From a checkpoint of a small mixture-of-experts model trained on Wikipedia: vocabulary 4096, 338M tokens.
Below are experts of layer 6 (counted from 0) of a mixture-of-experts language model. Rows are named router (the router's row for the expert), up (a neuron's input weights, with its number) and show model dimensions 80-159. Each number is 200 + 40 x the weight over its row's rms, rounded and kept within 0 to 999.
After each expert's rows: "mostly gets" lists some tokens that are sent to it at least half of the time; "gets" lists some tokens that make up at least twice as much of what it gets as of all text. This comes from a sample of Wikipedia text that the model never trained on. Tokens count by the router's weight.

# expert 24
router,140,180,210,190,251,146,207,227,200,127,133,222,302,241,238,266,213,135,213,206,207,193,160,227,192,112,174,202,187,186,178,266,218,199,223,191,111,216,188,214,185,154,180,226,225,201,130,229,252,273,191,130,218,213,254,239,220,174,202,223,130,138,156,247,242,246,185,239,204,208,278,135,223,253,216,200,169,202,226,144
up0,202,179,190,202,292,203,173,237,228,156,220,194,203,165,171,207,221,118,183,177,183,220,205,167,199,199,178,220,164,213,229,177,161,148,218,162,173,204,214,167,198,212,217,227,156,156,166,135,258,177,184,225,233,179,135,224,203,184,272,210,207,183,199,222,152,185,180,200,154,207,163,164,278,157,258,188,166,121,212,200
up1,220,210,178,187,228,241,181,174,269,238,223,173,271,169,275,247,161,182,238,210,231,208,165,219,175,202,335,223,231,184,156,182,231,267,139,154,185,198,180,240,192,203,216,197,237,154,196,254,210,188,171,191,118,304,180,224,170,142,171,140,193,165,122,169,218,209,182,247,237,144,171,169,167,215,150,242,161,276,187,125
up2,275,197,206,137,251,285,175,175,254,174,193,190,190,298,187,231,191,183,195,170,212,216,245,203,215,179,135,252,198,181,253,186,197,213,219,206,114,291,166,193,150,213,244,79,224,192,265,132,219,294,173,239,174,156,178,193,245,153,152,152,238,201,207,184,238,181,153,187,132,284,231,264,222,172,228,161,234,241,280,191
mostly gets: " using", " include", " appointed", " including", " various", " called"
gets: " of", " for", " and", ",", " with", " by"

# expert 1
router,227,165,156,182,227,178,176,217,177,132,214,172,132,214,157,253,133,146,183,173,184,188,112,225,267,186,227,150,260,218,173,236,229,180,227,244,292,214,190,139,197,164,260,242,141,206,210,264,208,172,276,169,257,181,218,164,208,207,227,158,139,164,128,210,203,140,185,158,274,192,199,205,316,243,140,166,229,200,213,250
up0,202,207,204,190,166,165,194,223,245,226,190,203,265,223,181,249,286,202,213,136,228,220,223,180,104,193,167,194,195,166,216,145,146,156,229,209,235,199,219,258,179,227,245,146,183,206,184,228,159,246,243,255,210,144,176,170,214,238,258,178,214,270,168,198,208,191,222,203,210,193,151,188,195,183,199,287,193,185,133,175
up1,206,183,220,229,191,224,225,201,268,244,116,243,181,137,163,181,216,235,190,163,219,264,213,180,207,194,184,169,262,157,198,229,195,251,249,192,166,240,199,189,220,240,134,178,190,181,226,102,139,167,188,200,186,248,311,176,150,177,181,183,216,217,132,130,250,149,144,201,228,258,173,230,183,162,143,228,199,218,196,203
up2,192,168,155,224,203,188,185,220,227,229,240,232,220,221,248,152,250,124,186,203,188,193,177,231,161,178,165,199,210,174,224,236,140,181,160,185,175,155,166,253,142,117,243,222,215,270,178,170,205,189,163,170,187,282,247,166,164,174,173,263,266,174,253,190,157,143,143,167,195,214,247,217,254,195,229,169,148,149,152,154
mostly gets: " :", ");", "',", " vs", " ENG", " USA"
gets: " |", ",", "-", ";", ":", "|"

# expert 15
router,134,174,251,266,174,207,278,146,227,187,249,183,204,251,191,156,202,155,169,158,219,120,145,218,208,185,128,192,143,145,224,165,224,180,222,226,286,233,201,134,178,212,147,232,156,177,188,239,152,227,129,152,219,287,217,249,211,174,207,236,182,188,177,237,161,246,196,266,233,198,228,227,281,162,254,185,247,231,216,264
up0,202,227,208,179,176,201,202,160,181,166,240,238,221,119,230,211,139,179,138,151,173,161,215,247,234,185,183,192,144,146,263,199,164,153,239,171,242,242,227,261,204,210,224,244,298,256,145,241,245,241,184,195,212,249,258,175,216,206,211,208,205,241,149,238,219,138,286,143,242,198,238,274,228,224,263,245,128,210,169,174
up1,205,212,235,214,128,276,211,187,224,230,207,246,243,173,187,259,177,248,196,250,189,134,262,242,224,131,154,185,165,167,209,210,194,242,251,221,248,211,198,103,202,218,218,265,221,247,240,214,177,265,136,192,207,246,233,170,145,257,197,245,197,207,205,225,245,245,266,294,255,212,193,176,227,209,195,321,183,223,152,155
up2,217,110,155,261,192,219,187,202,136,223,229,182,224,216,164,177,298,297,186,177,214,246,229,223,171,202,225,282,152,192,158,180,199,196,191,161,227,233,219,258,188,211,178,216,221,190,224,263,225,188,198,200,228,260,176,185,182,174,121,144,233,204,160,302,162,194,217,197,187,169,168,206,162,174,290,181,243,96,283,187
mostly gets: " John", " Mc", " William", " David", " Richard", " Robert"
gets: " John", ".", " B", " Mc", " H", " K"

# expert 21
router,169,216,181,247,218,251,213,191,217,226,181,180,205,141,182,136,243,210,258,185,244,149,182,233,196,183,266,206,239,154,194,202,249,260,178,239,273,285,295,115,176,261,252,243,167,268,137,193,215,154,250,220,147,200,206,182,116,192,162,210,149,169,189,186,203,169,217,237,254,270,201,200,225,251,138,164,203,218,157,147
up0,191,203,109,165,194,156,223,224,180,202,190,173,149,255,177,223,232,132,213,89,224,207,158,198,207,154,207,109,169,238,225,149,173,236,107,125,177,248,239,214,139,184,228,195,210,216,201,223,218,134,162,200,217,165,174,204,196,280,184,181,207,170,172,240,161,265,145,175,230,163,138,136,196,174,200,133,107,282,212,181
up1,223,277,207,195,188,184,199,156,92,169,215,255,136,212,141,176,190,138,259,167,194,243,236,250,175,203,170,188,145,272,161,141,246,171,226,189,245,246,186,265,224,200,213,232,198,123,223,199,210,167,240,135,236,272,235,223,193,248,234,86,174,295,191,145,198,228,206,168,220,201,169,216,227,271,160,217,184,227,215,179
up2,178,224,243,242,251,168,149,153,208,181,175,192,120,171,237,188,206,233,235,203,170,194,245,202,162,246,196,212,154,191,219,253,221,202,203,205,171,148,234,167,211,273,155,253,221,226,175,194,243,254,208,152,194,272,256,87,193,176,167,280,171,200,183,177,215,212,173,235,133,247,239,237,226,173,225,209,207,178,209,224
mostly gets: " [", " (", "_{", "(", "{", "/"
gets: " ", " (", "–", "-", " \"", "/"

# expert 0
router,289,240,220,225,143,236,203,247,238,162,222,161,181,195,191,192,263,145,228,143,193,163,178,193,169,162,156,113,237,287,156,195,291,258,172,225,202,187,233,162,187,249,215,265,127,131,197,189,201,128,195,175,172,173,203,250,242,192,169,209,177,245,209,218,233,246,226,236,215,228,190,173,264,153,137,201,243,201,190,188
up0,216,141,229,217,223,214,226,209,190,243,182,296,193,220,188,139,218,205,206,188,225,241,166,216,158,258,123,205,245,203,181,144,251,196,213,284,250,223,231,280,202,236,245,161,223,207,155,153,231,162,145,219,218,229,157,144,159,258,151,201,219,228,162,188,209,305,289,307,164,167,213,205,257,199,173,292,156,196,232,217
up1,255,188,166,258,257,212,228,208,171,230,224,246,197,152,239,145,265,238,190,243,212,258,196,175,180,144,156,233,157,108,190,179,159,150,213,192,152,174,150,186,227,265,156,188,213,228,217,191,265,209,190,118,223,266,230,172,192,202,259,187,204,221,142,194,213,210,120,138,184,243,164,235,185,276,192,163,235,168,229,213
up2,186,142,248,158,247,220,257,242,215,174,129,265,200,206,212,255,218,123,129,189,255,217,159,225,148,232,305,146,199,246,176,177,173,192,220,140,225,202,222,213,227,264,234,135,205,220,171,219,174,217,193,226,190,232,169,187,218,203,193,231,182,202,221,261,134,213,160,263,185,274,192,150,265,150,258,211,232,168,168,211
mostly gets: " Ol", " Sant", " Cz", " Os"
gets: " H", " N", " G", " S", " F", " T"

# expert 23
router,139,177,188,142,195,162,170,218,209,169,215,234,213,228,219,181,203,220,163,243,219,197,186,178,189,165,136,181,183,172,117,258,185,238,192,245,147,191,90,239,164,123,256,166,166,262,170,190,198,190,127,158,234,202,153,221,166,178,135,182,144,104,237,252,230,202,221,233,186,186,237,160,138,146,201,216,230,216,191,254
up0,207,199,226,247,156,178,241,193,265,173,149,244,173,112,183,281,168,171,231,151,144,183,179,247,222,178,201,160,169,225,167,247,263,146,215,120,264,212,190,200,213,227,172,210,168,273,243,263,183,235,191,189,252,217,216,152,174,145,166,206,227,220,201,179,146,171,236,208,247,188,141,145,206,205,226,164,191,220,139,241
up1,248,138,180,233,207,142,292,263,143,51,230,224,218,199,223,244,210,186,205,178,161,188,217,144,189,186,197,225,214,259,216,174,248,203,236,178,241,200,168,179,165,206,191,188,149,139,197,179,210,226,142,156,243,215,247,154,186,185,170,226,231,166,257,172,256,251,259,260,195,237,154,133,182,282,211,177,246,195,248,198
up2,222,235,213,244,243,192,245,192,155,146,220,171,216,188,129,169,138,225,187,237,141,176,226,230,176,153,176,285,76,221,246,181,256,180,225,200,171,226,174,193,237,168,234,211,212,196,196,211,123,230,141,186,238,197,218,306,196,212,194,126,215,187,207,244,259,247,200,168,287,214,161,151,187,214,221,247,199,190,217,162
mostly gets: " b", " British", " German", " Swed", " Russian", " European"
gets: " b", " C", " B", " c", " G", " H"

# expert 27
router,180,195,163,203,189,156,178,182,176,224,185,194,176,251,211,199,246,217,165,169,127,235,162,166,214,265,138,222,192,258,234,184,210,218,271,215,101,221,242,131,272,225,221,148,218,182,224,173,147,164,96,201,126,222,195,196,234,174,158,172,161,220,160,195,231,102,195,228,236,195,186,182,255,95,281,245,202,187,278,190
up0,214,198,255,224,236,223,192,184,195,121,305,264,240,148,163,177,145,180,170,270,241,238,184,172,126,186,172,145,176,158,121,235,158,184,292,202,193,202,192,102,234,170,231,190,293,182,250,125,218,189,186,205,242,188,190,293,217,120,161,179,230,237,157,248,179,221,159,239,248,167,230,212,205,199,233,152,209,214,186,216
up1,234,185,236,150,150,198,281,220,246,296,269,185,137,183,160,185,235,178,246,121,144,178,195,184,179,267,192,145,193,216,141,205,175,203,200,179,101,247,168,263,234,218,286,222,245,185,247,134,191,217,187,200,174,143,214,253,198,203,180,190,213,110,114,285,250,213,248,221,216,221,190,192,134,138,198,231,281,206,207,152
up2,212,122,231,217,242,215,270,229,185,150,219,213,145,190,145,185,202,230,208,169,198,203,140,163,159,213,200,222,173,201,169,216,163,155,249,145,161,277,187,175,226,152,237,166,245,191,163,196,146,203,201,175,211,176,217,179,202,253,187,236,207,117,242,252,204,202,175,204,260,131,208,153,242,199,158,196,245,161,208,212
mostly gets: " MF", " FW", " DF", " Conservative", "/a", "overnor"
gets: "0", ")", "1", "%", "2", "3"

# expert 31
router,162,248,236,227,188,159,209,146,163,160,168,218,201,260,192,271,269,245,139,193,157,215,302,257,137,210,229,254,158,193,195,156,188,127,206,176,255,201,205,194,211,229,211,214,206,212,242,142,293,235,140,249,203,171,200,218,179,248,203,258,241,225,207,242,231,233,222,251,217,169,203,215,266,194,178,264,92,126,179,169
up0,150,281,232,211,142,192,157,260,158,237,101,218,201,223,218,255,197,241,223,125,219,151,177,266,204,211,217,190,190,247,205,225,242,120,164,287,179,227,213,167,198,199,228,168,126,197,213,141,177,110,161,188,188,167,195,259,230,197,239,256,144,211,229,275,134,187,282,199,206,232,260,150,225,143,179,158,300,187,205,205
up1,146,168,154,202,209,200,263,145,229,174,211,206,135,230,159,185,210,199,195,223,239,218,278,191,241,193,169,219,153,257,181,166,256,197,145,202,177,241,231,194,201,224,200,184,215,146,147,242,178,269,233,195,197,154,199,189,144,212,259,185,218,227,214,193,160,156,184,229,195,221,176,135,241,187,266,319,158,173,250,193
up2,195,191,184,200,248,167,153,165,173,220,192,177,185,165,193,109,226,216,219,202,183,206,210,202,183,210,169,183,159,231,199,190,193,202,280,209,286,245,238,201,190,258,186,314,147,189,254,122,158,186,211,190,229,197,211,133,181,178,286,145,117,140,205,224,182,239,159,249,201,159,171,172,202,210,258,206,219,205,224,330
mostly gets: " north", " located", " south", " west", " east", " near"
gets: " in", " at", " on", " of", " from", " a"

# expert 10
router,215,223,189,175,272,177,152,262,239,179,212,143,185,254,226,231,203,290,209,198,207,161,298,201,240,230,224,207,163,231,161,165,236,146,172,177,180,218,247,134,246,154,155,192,136,212,242,175,156,200,233,256,211,264,204,148,150,243,210,261,214,215,123,169,193,172,235,233,236,211,168,265,200,189,279,194,199,174,183,184
up0,209,201,244,218,195,124,249,183,218,262,268,245,185,208,153,191,265,256,223,220,139,161,188,195,215,212,156,213,258,202,229,161,193,192,251,151,102,233,242,220,117,177,178,215,176,272,289,236,236,150,248,135,211,191,209,235,281,233,234,168,292,203,229,258,169,148,96,184,247,180,179,163,181,163,207,188,188,146,161,199
up1,155,206,215,213,193,185,227,72,235,236,200,189,221,237,262,172,246,184,237,219,228,205,188,239,193,210,262,157,201,182,229,259,224,159,209,160,244,206,208,229,238,246,232,263,177,201,157,160,265,204,216,134,218,232,140,178,235,253,242,236,245,198,200,163,151,155,136,173,264,218,248,137,227,282,232,195,257,243,265,243
up2,146,184,202,184,183,190,196,173,184,249,132,173,216,187,229,197,247,152,144,237,220,210,196,221,153,182,195,193,131,187,221,253,225,256,138,158,226,172,204,201,171,236,248,197,146,237,308,192,181,208,157,186,187,205,222,246,210,260,168,228,191,267,223,213,223,117,216,226,187,271,206,200,166,59,185,207,173,210,213,195
mostly gets: " May", " July", " January", " September", " March", " October"
gets: " ", " October", " January", " July", " November", " May"

# expert 25
router,267,254,152,172,169,238,229,181,214,290,234,196,233,148,198,260,153,218,195,271,213,215,185,228,225,188,181,247,238,137,173,192,149,257,172,184,212,135,197,216,155,228,216,250,138,266,179,258,145,149,231,195,215,270,167,171,150,173,242,229,242,245,227,125,212,198,180,123,209,117,198,112,147,141,194,190,260,241,188,196
up0,200,135,221,210,218,208,139,205,253,264,174,208,240,193,259,168,160,133,275,222,221,245,163,215,174,129,146,124,191,223,123,160,233,200,220,215,196,198,172,141,166,177,132,203,248,223,202,202,211,159,138,180,267,167,252,236,155,205,257,199,116,172,177,156,145,229,246,223,184,176,213,216,184,232,218,221,124,219,184,270
up1,214,298,181,179,151,213,170,150,219,236,185,191,248,214,179,242,116,195,202,177,237,247,194,265,180,170,183,153,264,255,210,199,213,242,159,240,238,159,220,154,188,191,127,208,138,206,204,181,245,194,176,203,313,201,220,188,175,136,199,197,174,198,187,195,236,127,105,256,146,120,139,205,263,166,153,188,212,248,178,268
up2,97,173,246,168,187,199,148,214,160,204,149,167,119,186,187,267,213,211,230,234,199,226,228,147,253,251,219,204,166,220,183,261,269,157,202,223,222,164,233,197,187,216,254,236,182,226,200,176,293,282,229,243,169,278,241,264,187,223,148,184,127,189,169,236,188,194,185,182,225,183,227,208,249,225,195,165,151,182,174,187
mostly gets: " You", " Love", " My", " sing", " Go", " Sm"
gets: " \"", " D", " R", " T", " M", " h"

# expert 9
router,281,194,257,159,161,171,181,126,170,170,163,245,187,171,226,217,195,192,185,210,193,114,276,253,169,145,136,144,195,157,222,247,179,233,256,230,189,202,241,175,191,236,126,204,250,183,175,223,201,219,213,213,159,211,272,256,183,150,237,218,244,206,239,157,160,165,100,213,238,150,203,170,190,219,271,165,243,284,225,150
up0,166,179,262,179,180,199,182,153,171,258,170,221,244,166,157,251,228,201,188,174,217,196,209,212,156,200,249,181,207,223,251,206,176,166,225,263,233,214,199,306,236,222,215,189,197,257,288,125,229,114,167,178,220,234,253,230,212,219,245,179,228,156,138,145,119,227,220,201,284,196,316,184,211,244,183,205,229,182,145,159
up1,185,202,231,223,218,254,206,150,203,218,193,185,193,246,115,190,165,129,194,135,197,234,190,256,279,163,177,196,188,219,185,217,135,263,214,153,148,248,253,182,206,168,175,267,241,234,160,165,166,266,227,180,221,254,189,192,175,224,123,234,231,199,230,183,148,261,196,215,208,173,256,158,250,200,132,255,224,182,191,251
up2,239,244,195,141,238,156,163,273,265,186,233,146,187,191,280,177,171,121,150,226,151,165,259,215,177,224,174,191,217,222,219,182,156,103,255,208,180,179,196,281,183,252,239,179,151,243,185,215,185,158,115,227,145,224,176,198,206,179,218,126,108,208,206,221,279,226,257,152,172,159,149,187,185,221,134,172,147,201,287,216
mostly gets: " you", " very", " much", " how", " so", " more"
gets: " to", " of", " a", "ing", " in", " for"

# expert 20
router,182,218,157,217,220,220,205,261,209,165,150,216,184,323,190,186,221,258,203,199,201,229,187,181,175,216,272,150,123,179,264,247,266,246,207,195,171,163,161,240,206,140,130,197,259,226,191,156,270,211,188,216,237,194,150,188,261,255,118,245,229,140,148,236,217,202,210,178,219,204,191,194,113,184,249,242,195,219,203,154
up0,203,216,229,208,281,174,159,123,218,230,165,187,145,202,182,198,269,208,193,247,167,191,196,258,174,293,229,219,196,218,229,279,189,154,182,135,279,169,176,167,200,208,230,198,167,247,224,215,161,169,199,243,133,154,227,327,257,185,206,257,170,161,282,184,217,115,220,216,217,181,179,204,194,180,216,235,242,203,198,224
up1,133,229,152,203,194,252,198,259,265,209,227,276,148,230,65,212,192,169,255,213,295,235,214,184,243,189,191,202,243,163,173,189,187,182,185,147,191,222,213,222,187,147,175,244,220,236,233,163,235,195,145,263,187,199,177,173,209,142,275,173,202,195,162,223,151,155,213,153,175,301,223,239,198,178,212,248,216,198,242,210
up2,243,136,185,166,220,205,196,234,201,175,166,179,204,228,242,225,225,169,243,212,157,256,175,254,129,190,292,230,128,229,193,81,213,233,133,169,232,140,147,187,184,215,137,252,182,288,180,206,237,206,191,111,208,128,183,176,192,301,231,158,155,218,178,173,187,220,176,151,174,213,180,163,192,275,203,278,300,181,276,244
mostly gets: " le", " tro", "sych", "reat", "avy", "arch"
gets: " the", " The", "le", " le", "The", "ro"

# expert 13
router,198,149,227,228,297,163,176,207,258,272,292,130,212,204,195,157,145,202,255,133,253,167,218,183,229,225,248,146,280,208,224,230,203,204,200,173,259,214,214,200,183,275,221,228,253,272,189,186,173,174,245,151,221,225,227,220,205,248,205,135,222,208,275,213,222,145,231,205,196,173,162,222,218,245,220,160,132,130,163,218
up0,192,229,230,166,215,217,209,246,240,242,206,197,179,199,128,171,208,174,159,290,170,131,183,264,219,215,213,167,187,148,175,203,198,222,153,221,167,202,276,243,179,193,163,184,180,254,190,224,174,202,203,194,197,187,270,269,271,151,182,168,213,226,209,227,163,159,142,214,171,144,202,123,193,190,206,194,328,256,242,155
up1,226,226,250,223,175,216,204,149,133,179,191,164,174,225,238,214,199,132,220,138,178,223,197,122,125,210,241,170,183,175,224,252,259,184,172,215,218,191,136,203,205,241,173,176,180,211,281,128,264,120,252,203,229,179,221,179,150,229,210,201,177,182,93,224,265,215,163,237,152,185,186,228,161,199,107,235,92,282,297,222
up2,189,252,151,183,149,109,122,213,209,204,164,229,166,223,248,119,175,195,252,190,218,261,228,257,192,230,205,186,214,185,210,252,184,191,167,191,147,225,294,247,290,180,83,223,183,177,234,116,269,170,217,234,231,205,159,102,166,205,230,141,186,233,216,235,153,190,194,157,144,164,172,180,164,188,111,166,171,265,237,198
mostly gets: ")\n", " |\n", "\n", ".\n", ";\n", "\"\n"
gets: "\n", "-", " |\n", "|", ")\n", " "

# expert 12
router,204,214,166,155,152,219,139,174,248,220,159,172,141,154,240,182,194,183,182,165,130,279,161,174,214,180,202,241,219,216,169,209,190,155,196,188,228,154,215,267,210,191,223,245,234,189,227,141,210,159,205,236,272,207,268,181,214,139,228,219,266,126,220,257,200,269,237,230,190,177,142,276,183,228,157,171,162,149,278,255
up0,184,158,245,200,202,176,241,237,182,239,105,145,257,126,229,210,199,190,206,137,312,218,204,160,237,231,192,172,234,206,145,238,238,222,171,183,234,198,190,149,198,263,244,259,190,153,226,164,227,242,236,191,183,239,244,146,243,178,233,185,237,206,255,249,189,196,206,214,253,178,224,225,199,184,133,196,90,163,190,220
up1,274,152,201,139,252,196,199,239,223,245,150,225,210,163,216,183,184,94,200,151,186,215,168,153,198,225,209,195,250,218,204,284,191,98,206,132,180,225,217,232,201,166,201,139,238,237,149,213,163,148,185,187,188,261,197,235,213,202,245,235,172,112,200,241,170,127,62,256,202,165,237,219,155,227,180,204,168,227,232,203
up2,179,162,258,121,161,196,138,170,255,213,181,207,270,275,227,196,242,251,232,158,175,219,212,167,192,226,193,209,216,139,189,181,217,260,143,155,191,252,256,198,180,157,224,185,219,183,224,175,236,218,225,176,206,182,191,156,246,188,186,254,235,139,192,194,168,245,181,234,162,186,220,199,141,212,248,231,182,191,263,171
mostly gets: " Racing", " Cor", " Football", " Candidate", " Athlet", " Commun"
gets: " |", " P", ";", " Cor", " F", "ic"

# expert 8
router,202,199,223,204,177,165,211,140,238,207,235,176,186,165,167,263,234,182,240,220,200,196,240,195,203,202,271,191,182,256,227,197,218,192,198,189,196,224,123,142,251,205,189,162,216,120,179,233,216,251,144,260,267,221,175,212,190,241,192,217,218,230,138,160,238,144,100,136,134,197,138,147,243,218,138,219,220,181,192,273
up0,187,194,177,289,189,204,163,246,172,110,248,157,206,219,172,184,208,237,205,221,160,208,197,217,238,204,221,216,239,196,220,128,176,275,227,183,250,167,193,188,220,281,268,239,181,196,220,258,120,188,148,147,191,192,100,237,286,170,155,214,120,200,206,199,238,247,254,186,213,223,205,246,272,222,185,177,292,246,128,197
up1,209,244,230,226,202,162,138,194,162,195,188,205,216,243,202,156,224,54,183,164,298,194,205,168,172,251,208,164,161,182,176,142,225,186,255,229,129,200,194,213,186,238,317,182,208,155,189,197,194,242,220,215,220,181,133,212,158,221,142,144,220,183,184,192,181,280,209,253,224,264,175,213,277,210,204,260,219,215,194,170
up2,183,208,203,240,169,292,174,234,200,231,242,285,215,198,242,188,184,237,178,188,298,143,237,233,116,174,179,163,181,165,193,220,225,190,181,222,179,189,218,204,202,221,215,232,88,192,156,247,202,175,243,231,262,197,197,179,229,250,229,267,136,216,193,226,186,162,123,264,143,204,192,177,99,243,177,231,185,177,161,185
mostly gets: "000", "48", "′", "00", "90", "100"
gets: ".", "0", "1", "5", "2", "3"

# expert 29
router,198,259,146,132,180,259,192,245,217,237,154,165,211,192,216,253,276,182,300,240,212,246,274,241,222,154,232,232,179,135,253,194,191,103,210,148,161,166,293,255,193,135,130,148,189,165,202,169,213,242,156,242,187,152,210,136,187,190,242,230,229,204,238,214,231,222,216,228,116,213,241,238,231,276,157,263,155,187,202,156
up0,166,204,228,161,227,222,178,194,227,193,152,169,138,107,271,216,237,181,230,232,138,198,269,238,150,216,168,216,200,196,224,276,199,159,255,201,218,186,182,202,237,231,241,257,209,250,188,154,178,228,154,169,168,143,206,184,195,167,199,149,215,153,214,240,171,216,136,124,170,99,217,212,225,220,259,310,182,178,212,161
up1,214,283,97,174,213,170,184,180,205,144,188,167,196,226,276,227,217,210,202,170,153,237,214,234,70,147,224,199,222,235,208,158,193,220,165,230,279,201,110,202,218,112,204,118,168,221,211,111,271,192,265,194,176,197,180,217,200,229,213,250,218,194,266,145,192,215,199,225,247,198,213,165,228,140,190,198,182,188,184,299
up2,254,192,173,165,180,238,203,256,242,261,162,261,183,229,175,166,209,245,198,170,196,207,235,193,202,225,313,105,177,216,230,274,189,195,135,162,140,191,184,214,174,142,204,173,149,219,180,212,144,178,225,213,181,227,191,207,254,162,188,233,225,244,204,255,156,118,132,175,236,195,176,194,145,190,169,232,200,243,177,191
mostly gets: " sh", " s", " comm", " requ", " exp", " hous"
gets: " s", " sh", "l", " t", "b", "qu"

# expert 3
router,200,242,184,194,184,156,189,210,144,191,115,213,208,158,152,165,180,194,204,179,204,106,252,242,193,183,234,131,180,236,238,182,277,205,248,183,249,301,232,155,199,222,199,198,179,149,179,154,156,200,187,163,274,220,148,198,115,171,205,129,184,161,190,202,247,267,233,105,196,268,190,249,164,177,152,175,188,260,213,248
up0,174,230,137,220,201,173,214,209,199,205,249,224,258,180,133,213,204,190,213,220,190,186,150,172,122,223,146,142,183,132,197,251,144,139,220,197,177,230,117,217,176,253,220,168,160,207,311,227,238,238,245,139,165,206,190,160,167,274,218,241,168,164,248,191,186,213,139,144,132,168,245,226,199,226,131,167,195,152,169,210
up1,174,256,204,181,172,169,193,147,168,131,231,255,210,200,244,159,128,225,184,189,253,141,202,128,152,155,197,193,163,258,285,209,188,122,246,201,290,187,141,211,264,265,268,228,194,168,208,231,264,192,229,114,258,234,173,206,218,210,202,188,143,163,145,174,252,185,225,161,206,198,239,115,216,224,200,199,194,225,190,182
up2,154,243,226,111,175,229,191,163,167,172,182,193,252,260,192,250,82,199,142,169,231,166,249,122,118,182,205,265,246,202,272,193,240,179,206,145,259,205,245,215,194,243,118,210,201,191,176,258,188,202,192,220,277,196,193,227,220,162,259,227,169,193,172,192,201,202,250,226,235,148,235,162,201,175,237,218,184,212,239,226
mostly gets: " U", " Az", " Tenn", " Ak", " Mac", " Ok"
gets: " U", " N", " I", " K", " M", " W"

# expert 4
router,251,212,155,229,179,236,239,223,128,134,205,240,260,109,175,183,154,206,192,190,215,179,199,171,205,216,213,206,203,230,233,198,184,167,161,232,233,190,147,247,153,119,127,230,187,270,212,281,177,255,233,215,215,136,217,143,163,282,168,215,204,162,249,201,181,165,259,184,190,246,212,250,208,180,235,193,144,257,202,204
up0,184,224,238,253,147,158,186,265,218,201,183,268,165,158,209,171,242,242,130,153,201,128,221,220,96,253,214,264,97,123,158,105,289,142,136,219,216,222,230,209,171,202,245,193,246,161,210,204,204,238,217,204,237,217,225,177,123,116,209,139,194,198,240,279,210,145,239,179,216,134,186,176,165,172,174,260,293,168,222,161
up1,159,201,189,200,186,151,260,240,243,199,185,211,229,266,185,158,146,217,127,161,171,137,249,134,194,219,268,216,172,232,178,154,195,200,213,195,245,210,141,157,188,214,138,157,190,220,207,203,215,257,89,214,174,182,185,210,190,183,176,201,175,191,256,189,209,206,140,192,230,165,169,158,129,202,200,214,245,152,239,125
up2,285,258,168,161,231,213,286,165,201,265,221,252,245,211,208,247,137,224,271,176,232,216,221,186,209,189,245,262,195,135,134,146,210,237,270,170,198,157,221,143,174,151,204,239,194,228,180,184,228,197,184,255,207,172,134,241,177,191,166,174,213,176,294,235,202,209,214,222,202,199,241,200,204,275,183,225,171,211,207,203
mostly gets: "\".", ".\"", " same", " According", " since", ")."
gets: ".", " |", ".\n\n", "\"", ").", "\"."

# expert 16
router,197,179,223,173,187,213,141,236,246,260,244,254,179,266,189,147,160,176,204,211,157,235,214,160,154,242,207,209,163,195,196,160,139,188,209,132,164,166,178,199,226,186,252,178,288,181,248,139,279,250,182,188,181,110,157,270,223,236,162,169,261,190,223,200,205,127,141,223,240,178,225,184,252,178,207,145,259,149,194,193
up0,258,176,212,226,116,199,121,173,241,187,117,232,186,216,219,116,217,181,166,151,172,253,182,146,152,183,198,134,206,167,208,133,186,150,129,182,149,271,238,240,191,141,214,234,209,143,167,258,189,207,187,202,235,172,249,188,259,283,229,176,253,215,179,259,240,200,208,204,189,193,143,253,216,163,203,230,188,198,207,195
up1,170,126,232,234,207,184,217,171,256,183,187,107,310,180,205,259,188,220,236,208,280,171,203,156,196,192,192,159,160,263,183,250,202,161,265,198,168,195,229,195,148,154,247,174,249,218,145,251,203,193,216,91,159,174,219,299,262,206,186,213,213,258,213,238,248,183,165,203,235,262,315,236,114,230,194,293,234,149,253,134
up2,186,245,245,161,153,190,174,179,166,235,175,204,255,206,200,208,158,228,227,199,222,236,289,260,110,237,236,166,227,154,195,203,221,175,114,164,261,239,190,281,184,233,143,261,174,159,215,183,167,144,283,197,229,220,174,235,152,234,185,222,288,198,192,250,224,159,230,190,202,143,158,214,216,264,194,179,158,233,146,227
mostly gets: " population", " ±", " Candidate", " household", "%", " votes"
gets: " |", " |\n", "|", " ", "%", "."